Below are experts of layer 4 (counted from 0) of a mixture-of-experts language model. Rows are named router (the router's row for the expert), gate (a neuron's input weights, with its number), up (a neuron's input weights, with its number) and show model dimensions 0-255. Each number is 500 + 50 x the weight over its row's rms, rounded and kept within 0 to 999. Numbers have three digits each.
Before each expert's rows: "comes after" lists some tokens at least twice as common just before its tokens as in all text. This comes from a sample of Wikipedia text that the model never trained on. Tokens count by the router's weight.

# expert 6
comes after: "\n", ".\n\n", " (", "\n\n", " \"", "-"
router:546486538460507495413461479534498509543482421486545474458485594501427412539528545509586539398597471505559553455474514513501453462456560595526459413433617537506535530588485500479471506490480564520590500432484523498467549428435429424460427599429476463488581568489616513441520515512583530602586504550493491508545598552416506488531529580533453604466497493464516503557516530566454444536503550467538476407472449528527436471605554483561550453488459576476512509488495447443442470426470459483509479528372455500436532539447473492507512408460489534439465515473440444466555430557555472532483446569542566411549517564516539479494429448503515512413511557509469548549478488441610616441499533465592456422524460540473485549585503430443461526474504443427467522527457487474485527438439500
gate3:512548441440540533498415463540519513475505551464558463471424541550563529481510501460520421525533438526477566472504453592514553446559553478394525442516485497519553575500370466513475471435523474435519509498473533574529518542538637488510460403506475531522376431555518369445457570467552572478508581500473509450469424564534559481496513523556426467449485536556453511512550435493524463483459586541537611575531548433472547487518500576506462538512452413604500528504454479478552534505540545549534436508367381518513547489548465522414386453483476469434540543504424540568501528381514501458489470494454647525478590475391538492526504463543539546545426508513505506576468541518524518466441480485407494423502491569570456445498494506455446544518525499559568508519568562505456437492414491
up3:441484513490495519500432466458555454469581653585491510449466489502546477488474577533492487449521487507516513561535519472460434472463513403451438464495450486595477601557506616490461619477539512503518603472560580563474505485475497451442470490455554517483570523424465529472530416451567436449541572522506487395437364508463507457418507535468526511464503501423561551508405523510416397447527488463584424464470504420554537507519537562557507585512451491555475432493501548551489545478567371502473470453565547446502478567537460587529509545543499474514469449484507461460536543457560486462394557587495549548455519536489461554475420540446463455508529509518441462531482587584428579506456527531465480455556556470558484529436482527509417572544549484469533585490538541526479609639527502
gate4:467508442500485509467412482525357594560467458471551520576452484504439435544505475536524506476503473609542451563548499411528522472544520530568527566471578586505498510573525491485502480367487507635401530568540522436547601539500509501484497491481452470494493408547546541499603496468437533454430458492513518414476479430438462445518400419518435479566450545534416582489467517561498480440599601483372536491490497460458492481538475469545472467572506501468477428525527496544480445459452415426496405524472448504465515531536476493476504450474444549553566447523514464473521534547508580448429449557521529489601521606566510459468440530477521526534526469493464508508513526481567504564576541466504523477478560465624554534527516540384440564491439464552488470494598429498451547494403605
up4:526537516529482509528505505566553593449491459518445478494538507550487572525520571509508479509504524517515544506441553464517487546453443585535499562498493435469475513405562511553457468513515560486457516509547412569490485540479494472584474548505509573524502578505560476465550420592566533506395450499505532555554488564446567489562491627470467493567529558552468473484510460536528484519538507480529641551622467527540404572480496535557538517498496522491465543437381586617548430442528460431514573466505449558556552524447528482509518569485599503444562485428566493543464521512561488501474518556560360525647554499531521449550499406460556468456591413591482602596495481452586481488562522509491516521503533436461536492418468504504535584448495465449534461458495506363522503604438511
gate5:499632536476489465464509524500449528477564498437464463377517445431433522491478507521525437495476508538490574493547535508527467560348558466548484485449485549419524549553502537468594496559564550565496498414521494467543578523492518505452534471518629487427482437451451443491529519504522440579530435442444521488500517544504524617447538501575476500578556496434447566538591490498536484513530578503585540565390499483526478463506536540499535493512454472541426551562476589594412551530545522492510481453486607508506519534523529450496529585546533499497508568475554498516423495493603444578442495551529511519366470507491583484517485613403492498602473565429527521470550516514500591516541574510458477473561558472448434559424472529516534510552441429560418549415418445532437483544579431
up5:489515474526564564559594516472431493481511405482525454542462585579458542453492408488570461503472426461407514506472546503551558488479546499385578510480383467516589524443507611470457522528470476514579482505447496440339463522565487522589475516479568522497463470463547495581502535402497478495496553504515420534449544564461518485439515509524373578519530553530507513487487443498536511503368523417462493565487516513493507546519483550480574481515547522551504524439528506544552501551549518595521414585501403481444580549541421428513423610512425535436542463492431505581476549441460523474556552479512565549478410550471554533604477544520476511527467539544500523461617506465415533487538453504470505484487505513467487567590630426481506508563494564482486449472461531429438424436507453
gate6:583561551534443444513472593563542525452607484459428559471485542463476526513472485496493534555416510515463471460425532512498444508367504573480592488473496480422545419447491489522474461530543465558476637486567506526498528521453483519522470495477503514406543429444440511490439464547415567495635522473511472501484630545553607508463386463474424508391445450507544497527469565532476537512497510520526507471507514550420498407537524506480555428460519518605533515464481493464462467455497499558503485534452514597382460505533531452509448548560505478508513552537503503496518545381507408433546582512495447532471374395437530473511500491500521413551544616473437539475602564530531517476511496566523506475603493453556480472474489473508513424486504423406470566503597450607463490434514492
up6:514534508481340423557442511472420489425572440570523572463486529507536519437482573498455536542504563431444483424495499517478466512441563502517594608512582485484512510495511543526480446506504580478495475441525514420436530534522415509544461493597480469444459466516486463492460460523479489547483579470489515487505511422506448484526440558488510506442536481432604432567507489506498465485504590462505502539503521399418554478525509447387642486503467509524481494493464447496508543396645472617511520488416401522528478477491563475507368511472448459440558483468545562500490488489351535512559524494469555532460484443578420496429465446552536593624451551540387388487522550510472514493532487557496480462496407468549567510517527451520543500504510512427557492470429488449485504608498555
gate7:475467399495523559469478502472508518461440489557440411474446502552488517518555524495548547453528554518527512422599568457538557483394557512535454514499516536454491515500464499510497499463443509551573531439487514516431500465509440587486529474486470433501474529528523551535435574488527563570527465440516526421496528583622491525521415633538484567500494489464497577468396442470509491462446493411511476551549540522441523511482449611431455441496500523461580351584550510451481541424510480519448434501581563463494474499512550548503481465474531461485541463524423455519378544615527412518524514473565486525402452529482554594520455596391588425486521419495558514679518398466507489501486466434470465426467573542467471551574458546516465488477553530424520527557428489538524456548479484
up7:528460427479503443374496517483548492452399440504622452450547423476477513519522464501448509522471420427466529477553508407412493457590470502455507471491444514536533598497552535568549515544538505420519513386471564506486436501609491503587426413473537490502489554545518536410503454524537530553477577522537497463532488457504579493529665487458505528496392456474553560446538513454456536513570594517557494476535455500495520620511548520430554581475524502505527491486510570431444591551511487492520458462488417459616582484531497469578408418533524556508493421444407451439566621523483416501515541438498536431483440538463481513479461528506366538573569487488450441451564505464462478526470470508498575536522526509489438439514479522478464596597433478562511484490522470506444519524500501
gate8:526470566556370473546470554449501400463534545576462460552561501476551529466485540515478477502480611502557512467485478522487490473497465485466513452511479449452433446480490519486450413484445536534526411442496458575492545511492406464445474482415553586476465488392424432524483565476444484528527532487595529302499486540463436573572444500494473518507574461570506432518422387588499541621494475471550520502515571515520514601518515431555462531506477476514465493521518496466531596536459455543523504573458507429526520582556499584539534485414595511517433591527554499447473554517535461515485466533570566422460531447499415528452552597455443494516387410432521471493545552448537545519525523535559447521533408531488511569507548438454480425527445494491536440498395510598476534500503438
up8:500395548458500501548466496493536468442524462400476425591576421564453515470421526551428557505520505415514524485481424492502501528594607507536513538492461461545516505553421535491473486567596449543644542557411518504506550466533440499595557485469483455516557488493515453453442463527495510577511508521530489331408518522368484551444514440437517515505502475530457488481507402570508528522468450483434458504442534534587381521458527521505507545483544501519503550589521474452473527455459563506513430494503476559411518547494482539566513457511559462531431569497517536573514540492497467512589492518611537557516547464424556424600472350465541440545464484503420447530469545462579503505492468465463556509561472513538521522452485491504503547527422562409510368514427539508498542616457505
gate9:518552472440426483497620481490573577573597533571542425479481566533468469603548494503498540480544434567481483507589496433490494494654522524455505518495487453531528543516454475600563480479516495568488546576462446469514556557563482414547509377404564528466517488525478497494498525377471560441520501475458479471495501489553434449536425558570491455501488601558476492569419487517443410472474533512473558462467479568446507547559504542539556550475524420558534430495491523543573468520551521531423482528480499374492523500527463571418583441474456513495405499560499519429477561528537482476529518529537513533506508566478464583554492511468497423556511533438476500470589613520404529509516462534624480510590497517443585562451537417555460578505475494624444521469555535516422528483431565
up9:526552453527535501471487396458505523574406558539505574429509499496441456329597565476492482548498515556628552525505567442498536539512523570561478440513560551443548521482457534414507573505534539513547461462494539547516462541438559470568529503481501509496504459471498513535412528565440425463455553497583408648474549501538517582488521526545486463498483465396609522476505457571498478515591502438583559478549474537428547510492455489570421505530520543384423566412431495472517491474484420437510559594548512572474515516533470462610480577538612498558515506497569560485489501436500485565431453539537555537523497479510554582502483595578473457430517534510552562449544424499463505447446515589511464441573555474590482508545507526475503455525528582531568464530425472511475537491510531
gate10:546470546375552468487483481582504488445506521565428544410431456494540524522571557588570406494503479493517466596489476531411488573453528420529500411494470563465459493500531575518458475441517541353547504472542465529544437465522416504487545410456444484580513459481533547465500460502540542548521607522471483550528546487535545572489439470517481528503495470597582518518506465474513512533517411418595568490536483514457461553509570462489404438515421487493541529407453462488554479468474493606510601512488565502427469425501501471636528512453430517497565439441474510533471473419590517434437619503611533450505535501582460477507542529507626453519493526507511500614509555607514516513478604397510412519470478494462500519505503510466567544510588511463564546471465479480427490473474541
up10:478523516479497545534538492480531526509455535498478502514419446471499504503437555588524494540521469467488512473456445581471459596448653508448449512491513463460450601424372608560473470524516481519489429583571529554430562420563478525424476559551447488491500502404452500556457549444483455492504486416441477537450472509496527511558518563480450478370449485464510530481473493555577494534549543467535500440473459489505507533488547424569535542500469466526573420440472492506452402470510491561534376534493527526567461423553607575572470484462509442484395436333492454509528521476429478485479462534552554456554466578473450515449466469539478482578511442599597501422491560545505468571473410462394444530380533446464437514535512463552441498569494471522510480523495435533417466565467514

# expert 4
comes after: " ", "201", "–", "200", " (", "."
router:470466486494560567540471523497551476512435537494572436451483393491464569478484447490420456486515507441551473474480504469489505480517439479529533438523576442531518576395529442544543505514489464518499493505563549498496366599542537458563542493573549488456442548616395523518491432382426536555504516486403442477462500447517474543514531534431455544540487501531536422484446483441515598556462464456635451581602528479408504548490544465471536488536518549456659530482457436525489544562493448491527435492507509591524428458557448465500501519438573513583540468491521462551519543453495485483484470522491509462491516554467500535593497578520458568506494609472484555472527500507517538487507620465451476535553593465478509448496587428448353504531557583596576556483573442539462490419590495
gate5:467463444436636476545449492495454489550537473505435487479458517501498499544514479480583633436518547481470434456539489525553524458439537502459473504484520407464519554625422471537478472515526488493549531609522507558539511572464461545601486531499477568443525486544454565517549487510517379579483550431451474424574544476529509516511564442454480578534385534528549546526536495620464463414613444467565540515513471521499602442451508364499543541378522561519480444480508541472419436519541534522522526567473440518531483554516563492567539513465524466585486480545507510524460549541484477551471487479461392474473446517532571454536489512430570489448402532445442546563614427549498554479636428548449419585523521525539515490494429547522518562469492568491455498553533431522523471532575469
up5:483602491526431461385407512456502524435566507475499501560501461490508517585440448524549427565390507496455574437546514518540588464538398421526522498527523545393596483520488555419551559608497490483396378491551472371565457450476480518468511515503552429507534540464561499446487502523437495543460502457441468606493534520467576452507465501459510441480443530488548515443487457453554518487465326542488502578557470517587486552513502493426426457600503547535600474525466513461533555507537354476552621509476515483486584497512482553515455468528477560524510586487492470459537510390493532575451471451475446541445495458512428453513507452510437614481455493488456568464533429519518602492462488539469474451466476491464550492476538534521486525550440448466423502474466487581505475580475486
gate6:513452490557524485553481450465401502445454546368395490425534591410511428492484396426529467567447561432533460480465481525552469489532492452481493515463478600516480526444574508432472513617491467556554505507555454472481476506535530558473552476514542506475517420509572511564407530579583426480463517496392510414467489406507582531607515575442567504420495478562448424468573450503475442442424424494536544527448532533495446537534486578590578506539428501528550454562525411469475464446545484483532498472518563523547451411495496525564365491495511509408576508457565456503495547494471473519453475541574510495488512425397524474484493534413529423552436582496511486584546476416518458435526514500487502602518510488533501483440481573554501470482444537495606536539411553465468563518459522
up6:590522494543506514497559494495448538579545486413431470620563524442505510513549473527539415546454556481406461486573467578474430518408441493544468464512507515480457541489520530541375559469430585498462342524579530505420523463501550541471539521559526474494574492526492510470501551386512422567544453547465509406529598400508542436482596546491524534536461432557527508508540588546485472463440514468530537487502465498481485399549581505607494486558529554524515518484483507595527553485510551510478530490461438456470501413553411465545529580433453463562554602506531405529581501435540448530450494511469496572450495645511473539566548512538524502437508490551499524517433483510513515589514538479446501482521499463486437583499477502601457447541454509594457415475503433554398457525515421
gate7:588543476457522512489498525518454581600495417559481513476421561608486491566562461542507478499428441465491463510547538526439555553454520496475480515584558424457463476495517371529446518472460474499534426557506539458443471583410515557495552513492519528557523467485498444525499500392424529495540539644478519489428569522522518415547450551512501483498583510587431450522574558469491484669518619479434498465556460479482531514532595499517517516548527479423464503462583555470459509498512479491543483542528521502452538404518565490471523479498523429566532465581481473543604502517478470479453454477581543460523465542507509472532520554478529439591559474577522446438509532577534394527518539482465532448554538516546478489412458464549474544449411488610413500581615464374410476502429547
up7:468552535500537529548517518472555523550487438595498579465513446470421577460565515553489427453486602495462524457488564472480430463400404543516430533502455478369382479487457479428487507501464454496444542508494493492405450585467507476528464488510450486500510623514529473435482418456455436471544392479516495458569429513474568521510491511504546455495430503492475477449473524548458464475442398581450452530556446648433574480445466447525507422376483520560457463524478594442444474446499541424545496505528538470597442515421512448469486531513565457488534506563582518508440544479480429533498462507460540486514534491590525482507476433480487493407479555478512479403480510451439524458453463474523458494587585505477608398474558498502443525495409556426384484562528558432606485520446491
gate8:540547505570446507511564513566534447574493492490460533511483528436521480490605531492461494384583492599522438477576500428559499409414523552505485498494503433510408457428625517566522578480430509447406480516455459453558486453442508505531435482431520531472555476463527455501504524465608497502429534469560514458470432451471415410469503505461607506526431507456493583436479462474457458504519495410585513547551476524504459557592450453483416395483501469460572556463417573488544548373570520502532502487411456559544531500552542469487453467564541494457456477398498458483424490418555386487459530558545402530501474463420506537415515495557533612467431426499411479533528465382408499473521529576485414452445542451520496464492542497472496490474470462461512505504540497456440468447523485
up8:511526521550418402477491589508547533483483522508511411484513490487497477589494481418529505536510440499480475506505476511522530440554579483539516544472493575573507489509586575514470430506439459490457448503467548460451494514429511451460501573563433450546536552441469494464555526521488604520535549588404474430499522540502557589608439577429508482542493489542460480475548588490563511473454428593453514512482426466447469554395645426524453388489527470550515482583462515573566356418404431494594457511568549556487465551445523513526561606459479451500507529462496535516520431423516514491542512572474502548565471468466620385479531506547490564544484562566518533581524493540442467486432557486575468558450409572435460536497416416499491496510554518492524475443566457548480537483483458
gate9:570512431431592518452508517442476506462493521528470571475481563484565478467574486683543489485518510562486476506528522494485471580516519491531497497482576447487472453442520508496487457480471396447590505499538469509461420522491592403568516533555574570465511430464491510506511452418545438567536474533524516472491532452580444650474513508559529618562618463478480553500480572506460474559474518470422471521472465499464501567417584483555634444514539485448543586557606591574536533456497473473564470413600482473456510470479548509540452461509447442513458464506555524517460389522404516541510432495490561500505485446493383579459561453450410476510448425412397512502500538520400556572489507483600489472509474426546516520533428532477518444542512476418491528491466444505484487473502541
up9:544465507490479478461557593533594480487542461484372447468516381473457419527553539524534443543518506506498536575459536478572466487453534522432472449479493489482496426516512501552501446547550531568462429479446492578481562515514566446457545555501517464472497527523505508422540398504510591513466438431523512496469489567518453523578413500461482534536504586479564506545595517534447534532572518402466546510461582420501486467464493591520517481508602488377442523528588491436487449503502433579516493477535464459442486433519419532458502528508645540514498610467494452526540555405527511440464608510598408508502514566546433449498526443455620526495494462523508480612414545469568536532549493478494475450454469462414507396436473471565569536549419516499498529441598533531599587529512467
gate10:435479470539503486472480528469474553426360554434489595473463526459527457493586452505429514510517406548491530570525533531540509475566444538504446486411355470521518579450491551555471498464565463538617476472482581581456556444511462517491540464517512529488462471470444482473498479498419610489551481478487516462478513594470445447469487554578510533434535517478516509579599431529429483483497468570569565488487489509423522535468396438433560529410436476524534497554494493514533538564501414571497525496474587635479453602574482564419419486423577587568552538534446474540555571487525517527434508511651475519474530572511412498488561515447481503521472518419568485512430495436406524526469461497462382472497521544436509536427527488506450516488522510430566417563475458471481462496455488
up10:508466431527542512470518465464490387487516543491453422449423481479572488521607528507463472490472480504444471465528495528432564432524465476535542519499462344461568533529496540523514534526542479513551425505398544499430472446488370495499474478505489485566509540441482509495492487567500528592556461417521474515436497517520503556550439542554487575496467511384551519505534483470526563371464448512444480510406479448523429566425514516471537578381392469549522431499504526535546501419545504564468530548444597482457466535601473553577493508481569495445468529453506536516446572520460535423472403521457534516474503461519476575515573560449539441478489553476469564470467533554467363472429467406519416482492615523548454490442580366531593450494579555526563571490468564492458460519558543
gate11:532471414529463569526523434491622529499543496443490495498456442518526492532513443514515502557534528473414531545445493529502468500513442442461513542556489529541566527508532542576474601494499399566431392496452507514484524457551542475462524482593604454577514476520447498449551515486519473481453469405496489508359499526531479483504531482503566549471503522476438553524581508502456531517470506449615489523490587524566543558448486535483420581493522528512529488584523421396591490574551500500611529422572464518518407541531572542485379391484414525530516467497569521514559482545476477519462437521448457535409488392485420501513479423540522480437477409532601424412496509480485504488534652417411549459574566535533529545411468488403462532509470509551459488443557511499440477441555455
up11:407563424515577510537442527505501497415395514469545473517573433547623485540502561450499432475511577475488425526481409482427485456444504564468455519447566494503465493506473525555557551459623459518572499445488499448505449552570579419478413555515454486552560432454420522517527487507540429574609467488523460497510463457601504436483430521525476445590444556544452511521507585497529478501488539501535494495493520453567559500456493645516456563498586460433546475513417519474459534508540421508583479479538560465543521445543575515443525533416457460544476488507497441498556542445511499492447531556523406478592543484542489431435584444488435512462450496426454458530399442520540500444531627496445457507487505537513550506450444526367453393420564542517471490583464483518478507404507537
gate12:398552473430484552517619559540536463545558488455543473405554500492555451399411512551482462465369538599505504519543490466531419530454582514519487520553519489515501541529508430532582528533528581430465510428486447538491523545511498513493586496504554547464567446556490505498471418459493563488375449510534443485523573503399517390472506521535387564495541517572470571531594514490545491477484562499492489431542467440532494543526559459486495551601568543393545544470529595469539460483560488553588477504484534421464559543455482520433533499555521479513487509530538512495502502550573449375500509427436469512466541527556407494535500492471400551435533483537460459544532535572497491547401415501497520522652567537523474481444483447352503449492495499538557484487524426447550432531435498
up12:561519451492469539437549545555579427581550497480479531485530513484510544388545441457524553419545445448488495467568517565573603618492545524442511589546524548426536507490463486387530437499481526512428495580446519490483600558434505499467476506522460527463501528454486452455456544525512573559525494548439501498503565493385514487583506546481501419492518494558444489506550521488588443494466482481441430505456455488509545475559556501517497511577540524450571462556537535468504464493500469600531497378632501380530558570480503566419468480481434519415613445624561531514430512534534512431566528413494427508492563483444456430473474473524485531515479367502531474454511540483454453444427519423521538490524520503547530522459496490382552516601602612487507504528440480411516446547498459

# expert 3
comes after: " of", " in", " for", " with", " to", " on"
router:512533548535590486512531468531453479531452525570414508484469525532556474470500409550514490525479405495517505494565585525501525517477504523465447542506405564483499529356576527514526594463508532492464452594528461522514556553501554540552487514481488626493519501503473602473506446505453486510463451435485525539475564533426450499561491494554491537415420546496393492478486571525554496587426481471455444440428521507509523524451581414499492546510546388443406487544641479510478390451566493573510463506559437428404551491461549556486518530554570527557545560471565523492526538403512504409494504430549476595491536453421469508504602576495403443510600474433527429479479554608450449531467461484497498431491468465477481479415509471529546514539505554604490509512628479394509521514479557
gate2:542541447433604512438533527452583438557498483465537452558474482431450498518517466370559550578495435483450476482545397544583496383402544559544558502489555439567511491543465493452419501546532463398480508441548481501477416456464564562519539584485487523507546451519575452575568503464465509552583528556494576531527548467546447560414499544533501486457533537544598563579529498517510489490532531464372481469513528570462364601496542524561529558422503470459523497483443484461602484603643512514480520574500550511472468464426530524436590501491576486562519491481511602502486492451505517498587508470534492609490497549531472586523451514570493577519501482457500599423478490457464432513571517577530522498516525472407565468576519517450492433564480488471504523570542477530532463479455472
up2:437428453534415491528451501436500496580465506547529483445527480565471420385598573487550527532412459482491399485531462516511379455507503530472502501569520605541537459420530513489503428461448533463525512578478571502485501473468529453532539437462574527435562543408502485476501434441489535513517470470480498549479599454528513374564444495478488530522554415462521503508454543616456528555494596582447530504502589546486467422564605493480472517484496434457407562479584495455520518474589481574411566522430643602558466560512486423448495498570586493471569481474475578470529433479506543503507575513586464438468558488445549509514443408517452437540531519537490542464555474444409594523512609505570521498548484420501551445496474539465462513497439501451470456478515490497443462525514432
gate3:470424434541569515527530565487486460527524422507421528517536358522515477438450522567475481493480546480409492549561552496491485475486486531573577517456448487555511345525458354484499467541414540514459514439540435530491535445441514431475471418457605502563581561447452467411477411482464490524528587528496467493505458494429458508545525427555484578527515518553513471468542501595495523518489559475497602459472612479517524570559508498517499487488546540590510457576545500584481458553534481505449503525558500338486497467482506383561554430559502497496498451448575581523545443519528539481462457541578431549465489501413514498592574495524521513395465480520561474516500499451486544452583522521583488544520493518480472453450543575528563550503473527536429482357557444446492496485377475
up3:560400477570486534488533495527567491386538498513448511468514468529558478512443444514408530484530536513493490517559472589498557564594561501498519446478503564557584424476481542439491429456443560469525513552498514497456433517405511516491523555486510532449541481332432416536490490514494475588555523587513484409448440423491470475431493481569563535489351497508435457463478486607498498462464443490484470496507442561491542587606507463483583524491490522500472609527454499521421486482493446553491490513441473416445490452398498431602576521578486461552480508519647507475503613493526517498440489508494544530550593463484536563522431556501525464508442521532642503568567568466515535457501558544546484556481474463431542559426501507484572596469452489483432490445549473483501574481408536
gate4:509445562538531477480548496455492546373453468533536505579544484468558471485517513472506539507493521378563489522527553502432492524496568445461506477520462437570513535521485456432488490435401562450497505514458598459484467506463514541560473535533451554526475486475517528518445516423607361485522458495509567493474452411471425447591423510511501640502475461448428490562482471483449466528557541565514456454434484492570475515434528513493450523582476533487554416473603548470521516395480476435559562605543430479467511539441516511561554446541460442539483554439591459443571434438492485552472536487630516440529467456498480546577580450413488503556540533516525511588463490514556536421544569605503476442546459431513476387482639641530454454465504495531530482502443542532466426494516495
up4:409489508590384549466501496501505492379548479435561434470578512455386513471477425562496515430531417572587534449436540441439499442432479481488575429502449510492461575531398518555417506372497463521509499494508481429471594480516553451425477489450551499477499487503533514437472462616594524426493436513475509389536449533500457468536368494545479456502488517657455526412556571484487611487460529451512530509504514534424515494425533516504423455581565487487462488439519572607410586529521457493477540536555493565489579532400404495454483458463471528487457520571458559458495453512494470526561524522565524467517440482506547548526507490480480496519473548484488465467485518508504457502494567500473486541413585543554504581519484507349533517529472409466485449508496489551554537464481567
gate5:468460389490440628481455415479472508496461510418446497507487547533533417459538438570537540585444543577422469491426517508509525489494502501509448504563456527417490557526447466574545514571564584500491495588507492556495498462517503532422510471560490523515518477477466487532506573505478466507434491464399548428453545601504525554450462578572562384483524585505454469528522489481511373511472484429482494505556553443434465454545464449496442513410500456461493484555493523438466508610531536505467515586533525516551493524451451551519554589536437473448476503599450559531462569447605470439368473510538459533531454556499473613619537519544568445499488538468439461510559560482459490458500584558514593451498572410421530532557505482397529522532516509590564543519516563426455593536448485
up5:548518525501421491492470551503514466448530551509521566482484468477516481481594502488487619545462508433478546594421533521486661490561501440521469503524467533440468491594497543489526547489550555545501568469489507584492454463614595480527539491461519498521590511552499581529515541489394483449408477534544536509474348494484416530495565549578623530556533475452590479618412596521458537534518495447621486550539464561487560505526473457510515431529563606512450527569466503489460555457506539424469504522541367514445544550411495564423537504502534473531558557557456634499390513497416516541486442501478480370488487428568501525473413467458573523539570508458440511513500486539494499492534583495454485532448538554458540422561473466492491497476461512497527519535430537441476472536501491
gate6:569476550522408479493589444525474506408499436515502491593542558474495446489440518467435555428468527518497393474516478507560468526495513484502506497462487508454423561554557459541538487510533504376503500501497425544484481560484524453523442619533482673473522489507644535484525487400478550415385515458480474532435384553503437575584478457508504586480499417427495563511527459518566459517439514508518553585420478629460531503426471378490469497532511533558510520458459494430503453420518489514475499584527444456455518492517486500535438522496430602640415559628503485504443489463561539487513495465523442416471475459453447495453545544517536583508483530421506464489522469450553592449408497495574469468531514519551541559519487492560444496499424502516538572553448501484523504558462445
up6:516594481562529397505409461457440546487562440418488427515524520482512548407516510480460434472451509477536531499493536455445614498554581519522509387459530561453566498528428513463577457419479487467505465550618449567554526533486518488505468531575511437468536426504492542536524542565454544515502544432429489486586567490553400439540543503520561520522500540423498455500516497429516502531406506497483499516500504480549543473432433528442488552476573438474528406408501546476506500393454529557502528507468491452499452591541555423596402468536529523410549462409496494469488537475583573491500573516470476448434407547558511503501425445533419389543522481557537545435465515415537522450529459488474496571395446458424484460481501496540579553427533492564479527574588573555457589425574477
gate7:452492550495643476546564450562496507527472496406469449442541519476494488359581459523553550587450527531503462510533513496515562480491544533504589531444437472548579475521461395462427532478557492481335494497489444498500521571527428569427554460559529593513480494467460482521414454422559468392494465470466560436464515442509556534440551439444493539404474537523600448516463515457536492461511495539517540503543549469506526548543476386481523412533555577534452511507461509495436527524564542506553600538407515387493541532444552441450435461597543517523582432383462549509556563575418433446462466533515524557466456495566536507584490536513484483517543574437428498423504431446463522456505433446528472477508519458421490543490442560519563525489458519529530513446497474447572508586547496
up7:566526419477437485472497474480470503501507525521519472535502521491469488512446516450509517487506542498568463533513500596577555563546522414588434395476470508504505514620427553520493487515612472531570460465475499396573488537551491536468491549466534452562459494537462481526553587444553569441567538499551533599518412508435531487481547431483466561501545487497585466631625494569476500554504518455502519603403416528516466585522437489583500507436396403458524547446492500491481542463583466464491495538565489568596470463485523490540484468488513562545436374499580474391538518501552546511503549541504592536589483528507570466507465493424578422528473556406528532529475540529358404530516535525525432421463521524590541567500451476530514455463435485462408543540465562494532474462521465
gate8:489450505455578479544526522487501447591543659562519526523410531518453496459511500462420522550460469477525473414484521462547474506478577466452527540516478528438503578594551470590517489546506557495564418436514549495391535439521505537425502515602641452511560435542489487591517477558576542480613434536506464446482536404504553507475584556378602445453491521557432579511548589570480559453432504602441501497448516464498544477538423459468402401451549539522532444468536501520443486465555488549480529435547494517537429455432478552508527514584488543507561470487505453503416530536506445519489466402494471454512513540566388456522464521420560543448497472499442552509465570522510514502435539506496539564508539502559467530472514532492538566525454527516540534565676455493486458497479465
up8:575459450533499411554508483490496365566482443530575531440575507489428435380503477481538565432457483406533573528511464523476538542518491648529447547468473514448527536513561545539531509483605478505474521431588446555525493540486513465454499512515622572475430598486516578518461506540510554452554544529537561491471494420547571464553450439432510468485479483461482486476528420507502493458513477447475479440483548511464390445528527531470540519464458452527488427531532570623476422492523519469467497449464539509494432515534421500527533438517448373541551480569526557470481470475487541489539475529550405387446443511484512600455527459359510485509497466507556529583536548559544432604503480506508509463538478557523650551471387504503522553559521399496469466477492550450413593515524515
gate9:550461508510563488447581509460486464579494443475568490435434552544537521456559495451421538488454455471484557442449547436491468454459572553546415494448520502459447496552616473559451445521478523489471502534454511508459526546573479492534551508592436557552552546402594493513523500401534504457582577493476510535476474538451560553584465496448608485436565503479510478535573564448529595584521545568453492584482491485469580485496469497475510499484440504531477482514530430506514550472525584520552515633508544482423586537538534487504467570461507490536433529427444478491499415523570460499529486462512455524549459461522545520428446429406576476550490527465691537459573526552472515521448547378553440497576489400475461606611472573550534412491457508474531446529452548466566515575502470
up9:454442503412459533460526477508599492489466440484440484500453411505484405571493549415515500575502423562476475409489523562507616520510528490492444507525464493513421493450392459388534538603519495532524479482568504459514473397519517460557496463490550537475527550534545493466480442599516453582499474570539480527563449481437458515516563482603504517608523542559594500575443549566513515457486544428528534491545444501527515523544571532621519480523480513490513531518596454359529469560479508442571468512454522493547507520437464452554518567486530544559497453556503535469529478558489438495481483593462617517507580452525518603483522463505557434460547461535431470560514435596443542519511484633526449523457567454521491448470515613408417562545503417517511537441534429499543432474464399